Experts of a small language model.
Size: 13 layers, width 224, vocabulary 4096, 49.7M parameters.
Training: a variant of SOAP for the experts, 555M tokens, 8587 steps.
Below are experts of layer 10 (counted from 0) of a mixture-of-experts language model. Rows are named router (the router's row for the expert) and show model dimensions 0-223. Each number is 50 + 15 x the weight over its row's rms, rounded and kept within 0 to 99.
Before each expert's rows: a language model's description of what the expert responds to. This comes from a sample of Wikipedia text that the model never trained on.

# expert 15
What it handles: Articles and list conjunctions. Function words like and, a, the, semicolons and phrases like as a, in a, to a, plus word endings before them, such as devast-ated.
router:55 53 47 51 77 56 35 68 62 14 19 55 54 63 33 57 27 45 53 44 47 57 45 45 87 45 74 38 46 38 48 41 85 55 41 50 64 67 42 45 60 13 52 73 59 69 46 53 90 47 40 32 33 41 67 21 36 69 28 62 49 21 43 45 18 47 47 46 34 68 52 55 51 42 64 56 82 55 39 65 52 51 75 78 29 38 48 54 49 71 46 66 45 51 62 72 48 57 68 49 19 45 37 65 39 32 51 38 47 35 45 51 33 50 58 53 61 50 66 49 72 79 58 72 53 43 57 45 34 36 79 56 46 47 66 62 38 70 32 63 50 65 59 30 61 00 85 32 55 76 39 59 27 57 24 35 39 66 51 56 63 34 66 60 45 45 53 52 30 38 40 56 58 41 29 67 75 54 41 49 58 74 41 54 50 37 58 58 47 48 50 71 45 71 46 35 59 42 17 27 77 43 65 30 30 32 38 43 51 53 44 47 57 48 39 53 64 63 62 50 58 49 56 53

# expert 9
What it handles: Table and number separators. Spacing and punctuation tokens between numbers and cells in tables, lists and coordinates, such as | , ; , : , – and opening parentheses.
router:43 62 57 63 34 33 45 44 46 26 25 61 40 50 62 67 63 40 60 52 36 39 51 52 31 51 53 37 66 49 27 58 58 67 54 58 56 52 26 84 48 60 44 54 23 30 50 30 66 40 44 32 48 40 68 47 66 41 34 47 29 68 38 49 54 62 26 35 74 57 46 63 75 50 42 36 24 53 49 44 44 35 58 66 27 46 92 29 46 60 63 39 44 61 76 54 70 38 56 57 36 55 67 26 16 36 34 66 64 76 50 61 76 35 44 57 52 75 45 49 26 66 32 43 62 32 79 42 35 37 44 38 57 31 89 65 61 72 37 59 57 58 66 63 28 40 29 38 38 75 27 31 32 19 56 08 52 56 45 57 39 56 27 35 45 46 21 61 61 72 51 50 44 50 38 25 25 59 60 54 36 46 26 49 44 69 52 64 37 47 55 63 32 66 69 48 60 62 63 25 24 62 76 54 42 50 57 53 46 57 30 35 27 30 51 46 43 34 38 49 50 34 46 54

# expert 31
What it handles: Latin prefixes and word starts. Word-initial prefixes and opening pieces like pro, sub, dec, ab, trans, dep, plus starts such as outlaw, Subsequently, abbreviations.
router:46 68 49 56 52 65 55 44 29 48 54 53 53 66 24 54 68 62 60 58 46 40 79 56 48 34 25 75 50 32 47 41 73 52 25 66 47 44 42 31 61 56 76 50 43 67 47 46 35 35 70 36 51 46 58 57 23 20 52 60 36 36 52 40 47 65 72 31 55 64 37 36 67 39 85 58 62 58 68 53 32 67 52 58 54 34 56 59 54 52 43 38 82 73 69 37 30 52 49 30 29 61 45 49 71 46 30 57 42 36 52 58 99 35 40 40 40 41 57 60 59 59 40 46 78 58 28 53 35 66 28 53 61 91 90 47 46 43 37 66 51 21 45 61 68 34 28 57 47 50 55 60 62 77 63 40 46 32 52 32 44 58 30 26 31 56 55 50 61 51 39 26 53 33 51 48 51 67 44 36 65 70 53 60 44 42 50 58 41 63 32 68 37 38 76 46 49 55 63 33 15 65 41 44 41 51 72 35 55 69 23 72 16 36 42 50 51 35 60 04 45 53 44 42

# expert 28
What it handles: Commas and connecting words. Commas, of, and, and table pipes joining places, names and list items, such as Wetaskiwin, Alberta; city of; aunt and uncle.
router:43 69 55 69 36 45 81 46 41 52 33 55 31 72 45 49 29 91 46 55 60 42 54 37 74 29 37 47 22 43 64 61 76 36 49 45 54 42 68 72 40 42 55 44 53 21 61 45 84 57 29 11 58 49 30 56 34 51 55 43 51 40 64 55 16 55 35 29 29 49 52 34 51 55 53 37 61 52 69 66 74 20 47 65 44 35 74 43 53 64 34 71 30 40 60 69 69 27 54 65 27 39 71 53 33 36 66 40 53 34 58 68 64 47 50 64 62 34 48 40 41 62 46 69 77 49 69 45 39 45 62 27 43 58 58 39 51 64 28 50 52 69 48 66 58 50 50 41 67 45 47 62 25 42 23 22 36 81 44 56 47 32 46 59 33 49 48 67 41 48 54 19 50 44 53 56 60 47 63 43 40 82 42 57 57 34 66 33 57 71 60 69 50 63 19 52 44 78 50 43 83 58 28 43 58 57 48 38 59 44 53 58 11 47 28 43 60 45 74 35 60 13 52 65

# expert 1
What it handles: Product and brand name pieces. Word pieces inside names of products, brands, teams and devices, often codes or tables, such as CubeSat, Aerojet, Galaxy M34.
router:47 29 64 49 42 47 44 48 46 33 60 68 26 46 81 73 72 69 54 73 44 71 12 50 35 65 45 56 50 33 54 35 39 69 43 33 37 58 40 37 68 56 41 36 33 58 70 17 52 90 59 44 55 53 73 54 53 53 45 32 31 39 75 41 41 44 18 57 55 46 49 76 47 57 30 52 25 74 51 54 42 19 40 42 36 56 19 64 54 79 45 50 88 37 73 64 36 60 39 44 40 61 38 52 48 60 63 50 49 58 48 48 52 43 41 64 28 65 61 92 41 56 33 39 56 43 58 30 86 64 44 69 56 25 57 53 59 77 59 71 44 33 45 48 72 59 47 54 62 48 55 52 23 60 46 29 36 61 32 57 58 42 61 62 55 38 33 45 43 69 49 36 67 26 37 32 35 39 45 60 30 51 35 54 60 29 57 50 37 74 33 44 49 51 29 42 35 34 30 53 82 44 66 31 24 71 31 43 76 43 51 44 65 45 46 55 59 46 38 81 34 59 37 62

# expert 20
What it handles: Mid-word syllables. Short syllable pieces inside longer Latinate words and prefixes like dis, im, pre, such as inexpl(ic)ably, Inc(re)ase, Conf(ir)med, Con(vers)ely.
router:54 45 63 37 57 53 49 38 79 40 35 47 36 60 55 39 43 41 50 42 66 58 61 67 44 69 07 37 69 47 34 62 28 57 40 32 24 99 28 46 53 41 37 68 45 50 48 42 45 71 56 50 59 38 64 70 03 35 46 45 53 23 61 53 60 66 67 60 50 66 63 46 62 52 70 51 22 74 59 40 77 63 61 73 49 78 32 56 45 65 85 48 62 66 75 74 36 52 50 42 63 54 48 37 59 43 22 58 18 50 34 43 49 43 60 44 80 55 55 36 43 58 52 28 44 57 67 34 59 51 27 49 56 48 54 71 47 72 46 52 47 40 48 43 44 47 22 55 33 45 27 51 73 38 44 60 56 52 60 41 80 31 32 57 38 80 45 26 31 39 46 79 55 43 42 75 21 63 51 43 74 60 58 58 41 49 49 58 48 37 44 75 44 56 79 56 64 77 53 64 33 35 61 82 47 53 52 51 48 50 41 34 61 51 49 60 20 45 41 66 37 76 35 46

# expert 7
What it handles: Given names, Latin-style pieces. Starts and middle pieces of personal first names and Latin or Romance names, such as Octavia, Coriolanus, Leonard, Maureen, Courtney.
router:44 53 48 45 52 64 92 63 43 50 39 64 65 48 69 35 56 58 22 65 77 65 50 29 74 40 04 57 52 76 34 52 30 65 51 37 49 41 55 25 33 57 52 52 37 68 92 58 47 62 26 42 84 40 31 59 42 35 49 34 49 28 67 38 32 55 49 38 45 35 42 50 70 38 29 47 70 58 60 54 57 63 68 12 49 89 40 47 64 33 63 40 23 33 54 52 56 76 40 40 34 37 39 41 31 77 23 66 47 55 57 40 36 38 55 62 58 46 47 29 66 26 24 44 46 54 78 49 46 64 25 43 67 40 64 45 62 64 34 64 40 49 53 35 36 60 42 40 36 44 70 53 59 18 60 60 40 61 65 64 43 72 48 48 77 77 44 36 27 35 72 47 69 14 47 47 57 51 39 50 62 72 75 51 35 36 55 66 44 29 39 50 78 60 28 48 54 56 50 69 52 56 73 51 57 50 39 48 55 49 34 51 48 45 34 62 45 35 50 64 32 54 47 52

# expert 4
What it handles: South Asian, Slavic name pieces. Mid-word pieces of transliterated Indian, Arabic, Slavic and other non-English names and words, such as Saroj, Prakasam, Balochistan, Međimurje.
router:73 59 32 49 57 58 81 63 35 36 37 62 45 37 49 38 46 47 17 48 70 57 49 80 46 51 64 57 65 42 29 56 63 49 68 48 44 07 30 32 42 36 75 48 37 59 43 41 61 67 75 39 37 37 42 70 84 55 50 49 50 51 53 23 46 53 38 35 33 41 49 34 70 48 21 34 31 73 55 53 55 40 79 54 40 43 71 58 57 34 49 43 49 50 58 44 46 34 25 31 59 41 46 60 44 60 57 44 47 20 01 65 65 48 33 62 43 36 48 64 71 54 56 41 60 43 36 42 33 57 50 46 70 76 43 54 68 48 38 69 41 44 61 53 29 54 29 64 41 28 38 48 71 67 19 82 34 55 43 31 61 42 70 41 57 44 74 42 45 68 52 64 46 49 33 43 63 47 57 35 58 54 35 60 72 65 23 70 44 39 42 33 79 68 64 44 58 45 76 45 84 35 37 66 14 60 32 26 53 22 34 65 42 41 39 54 58 39 44 44 42 25 37 64

# expert 12
What it handles: Line breaks and name syllables. Line breaks ending items in dash lists and table rows, plus middle syllables of romanized names and words, such as Eun, Han, al, non.
router:47 39 52 51 31 47 34 54 25 28 21 65 55 57 54 55 28 51 51 61 51 39 45 52 57 68 85 70 27 43 27 48 42 45 47 61 32 29 36 41 34 68 49 60 45 42 67 56 57 43 58 58 48 57 75 69 49 54 39 44 42 47 69 28 36 74 38 35 66 48 41 46 62 55 53 73 58 65 71 61 61 50 31 60 75 53 53 14 45 52 81 45 72 21 48 24 32 58 41 20 42 71 47 66 52 32 18 49 70 64 41 48 56 71 59 37 44 42 40 22 39 36 33 58 36 39 47 58 44 42 63 35 40 62 52 70 47 57 45 67 33 50 52 67 39 52 54 51 38 76 54 31 82 38 45 46 22 26 56 39 61 31 48 52 67 30 91 37 31 31 44 68 50 41 48 43 43 35 79 62 56 80 58 60 68 72 31 42 40 41 29 44 51 68 54 27 67 23 55 35 19 43 62 56 43 54 10 36 67 59 88 24 46 46 53 50 61 49 47 65 48 49 29 61

# expert 5
What it handles: Table pipes, name endings. Table cell separators and closing pipes in wiki tables, plus Latin genus-name endings in taxonomic lists, such as |, ) |, Fusar(ium).
router:32 40 45 78 32 50 65 52 36 18 40 51 45 53 55 59 19 55 54 60 62 55 64 37 51 39 54 43 46 61 36 56 72 66 31 51 29 57 64 26 37 31 40 63 41 73 41 51 85 54 49 19 53 44 48 48 35 43 42 63 76 09 65 50 36 60 43 58 53 57 45 62 39 62 26 64 53 54 45 30 44 61 51 50 25 64 69 59 73 45 41 84 69 25 35 61 34 48 48 55 60 41 53 68 56 24 44 76 42 38 36 59 35 47 42 30 46 61 70 46 51 46 61 47 81 40 39 35 26 64 63 77 17 45 53 58 47 60 14 72 66 42 55 52 64 53 66 38 59 30 52 52 60 53 37 39 54 61 43 44 45 28 69 53 40 42 58 88 65 72 44 58 36 43 56 50 52 63 92 65 31 79 65 57 43 49 54 49 41 88 52 68 48 51 35 86 35 58 33 40 78 69 27 32 37 26 55 58 60 44 36 44 36 46 26 55 77 53 59 53 47 41 75 54

# expert 26
What it handles: Place and organization names. Endings or whole words of place, country, club and institution names, such as United States, University, Melbour(ne), Switzer(land), League.
router:56 63 59 60 46 44 69 64 37 43 47 38 58 59 72 74 67 31 79 58 61 60 45 59 46 60 17 42 37 55 39 43 39 28 68 67 21 43 44 29 71 40 55 33 52 43 54 38 32 65 60 25 39 52 47 58 51 41 70 42 29 53 60 44 29 44 36 21 44 54 74 50 39 44 22 68 46 53 46 48 58 36 41 48 40 52 11 65 71 79 35 31 67 11 64 90 46 49 54 42 36 33 50 38 48 61 61 42 46 53 53 43 31 56 54 64 31 62 67 51 28 53 54 32 49 37 74 44 67 53 48 39 80 20 30 58 57 47 48 68 45 47 63 38 58 73 35 49 66 17 75 33 60 85 48 32 43 73 44 45 32 51 52 43 55 27 59 70 36 59 65 48 63 42 35 28 41 28 74 76 47 49 31 60 52 39 53 63 27 64 34 33 77 31 48 81 44 41 31 52 65 66 41 24 22 62 35 38 49 33 38 54 43 69 44 37 75 36 52 59 49 58 40 51

# expert 21
What it handles: Initial L, B, D letters. Word-initial letters or onset clusters, especially L, B, l, d, Pr, Br, Tr, at the start of split names and words, as in B-lanka, L-ogi, d-rawings.
router:64 64 43 57 34 57 40 72 68 85 23 43 45 62 61 47 99 62 59 48 48 53 59 36 65 43 76 74 52 54 44 47 42 48 37 55 58 45 85 50 37 39 64 58 48 42 46 59 33 49 62 66 56 31 67 46 49 30 43 62 49 76 62 68 47 39 65 46 52 42 22 45 62 56 41 66 10 31 49 40 84 64 61 22 70 30 37 61 60 34 28 32 31 59 82 36 60 51 49 45 47 61 79 58 63 64 76 82 38 40 53 59 09 61 71 48 39 50 55 48 25 46 36 76 39 58 40 36 52 65 47 53 23 34 45 52 37 77 58 27 48 48 38 55 57 76 50 49 51 48 52 71 38 41 36 65 39 42 64 64 69 36 42 45 66 55 25 58 44 51 48 37 83 50 52 73 67 58 35 67 64 76 60 47 54 72 50 53 79 47 46 30 45 43 43 65 36 68 39 37 46 60 54 55 41 46 69 38 48 39 58 71 50 38 33 33 32 33 42 78 54 70 58 22

# expert 8
What it handles: Word stems before suffixes. Content-word stems or middle pieces that take a suffix next, in running prose, such as comp(onents), part(ies), compet(itors), start(up).
router:48 45 55 40 18 61 34 39 71 56 58 64 60 36 53 46 52 55 49 38 60 65 53 52 29 51 27 44 75 31 47 25 09 82 45 59 90 50 68 46 70 66 48 60 33 57 66 53 44 61 62 38 16 46 45 61 49 45 27 69 50 31 51 76 68 48 46 33 64 51 51 52 32 92 36 37 54 45 51 47 50 50 54 30 16 49 29 60 57 15 55 42 74 42 50 25 63 65 52 44 46 70 59 63 77 81 21 45 54 43 36 30 75 55 33 59 45 74 61 36 51 40 49 55 52 72 40 34 64 61 40 59 63 65 38 60 80 49 50 63 28 30 32 50 26 79 51 52 55 42 74 70 69 09 72 58 39 63 47 48 41 43 25 31 52 64 44 80 52 70 59 56 59 50 36 44 56 60 49 38 38 51 53 52 71 67 50 67 32 42 63 51 47 52 69 36 28 48 44 48 44 42 52 63 40 49 51 53 32 37 59 48 37 48 49 49 48 35 95 64 47 64 27 43

# expert 11
What it handles: Initial N, K and CJK. Capital N/K and other word-initial pieces, including N/A in tables, K place names and Japanese/Chinese byte tokens, such as | N, K(asperi).
router:31 40 47 52 54 69 62 24 48 51 46 62 58 44 52 46 68 47 48 40 64 52 65 44 42 22 26 69 25 68 15 47 72 87 64 61 49 57 27 35 28 55 94 63 51 60 62 24 53 70 44 60 43 42 47 43 52 52 45 45 57 38 57 70 51 52 68 37 67 40 42 37 54 47 78 16 77 50 54 65 81 40 62 50 61 28 57 57 22 53 65 26 72 64 52 45 51 86 58 55 55 65 55 66 79 76 55 30 28 93 60 49 55 65 58 57 24 63 64 40 33 47 35 56 34 64 33 34 45 49 34 64 56 72 37 51 64 44 47 49 51 60 41 40 43 76 36 44 41 63 10 74 67 55 51 68 44 48 77 21 58 17 67 44 43 28 40 41 60 46 41 57 62 32 44 46 38 51 32 33 50 55 61 46 67 58 65 54 44 47 34 64 44 56 18 71 23 41 53 36 40 29 52 50 35 51 71 47 72 51 52 56 63 48 32 57 50 29 57 51 44 48 47 31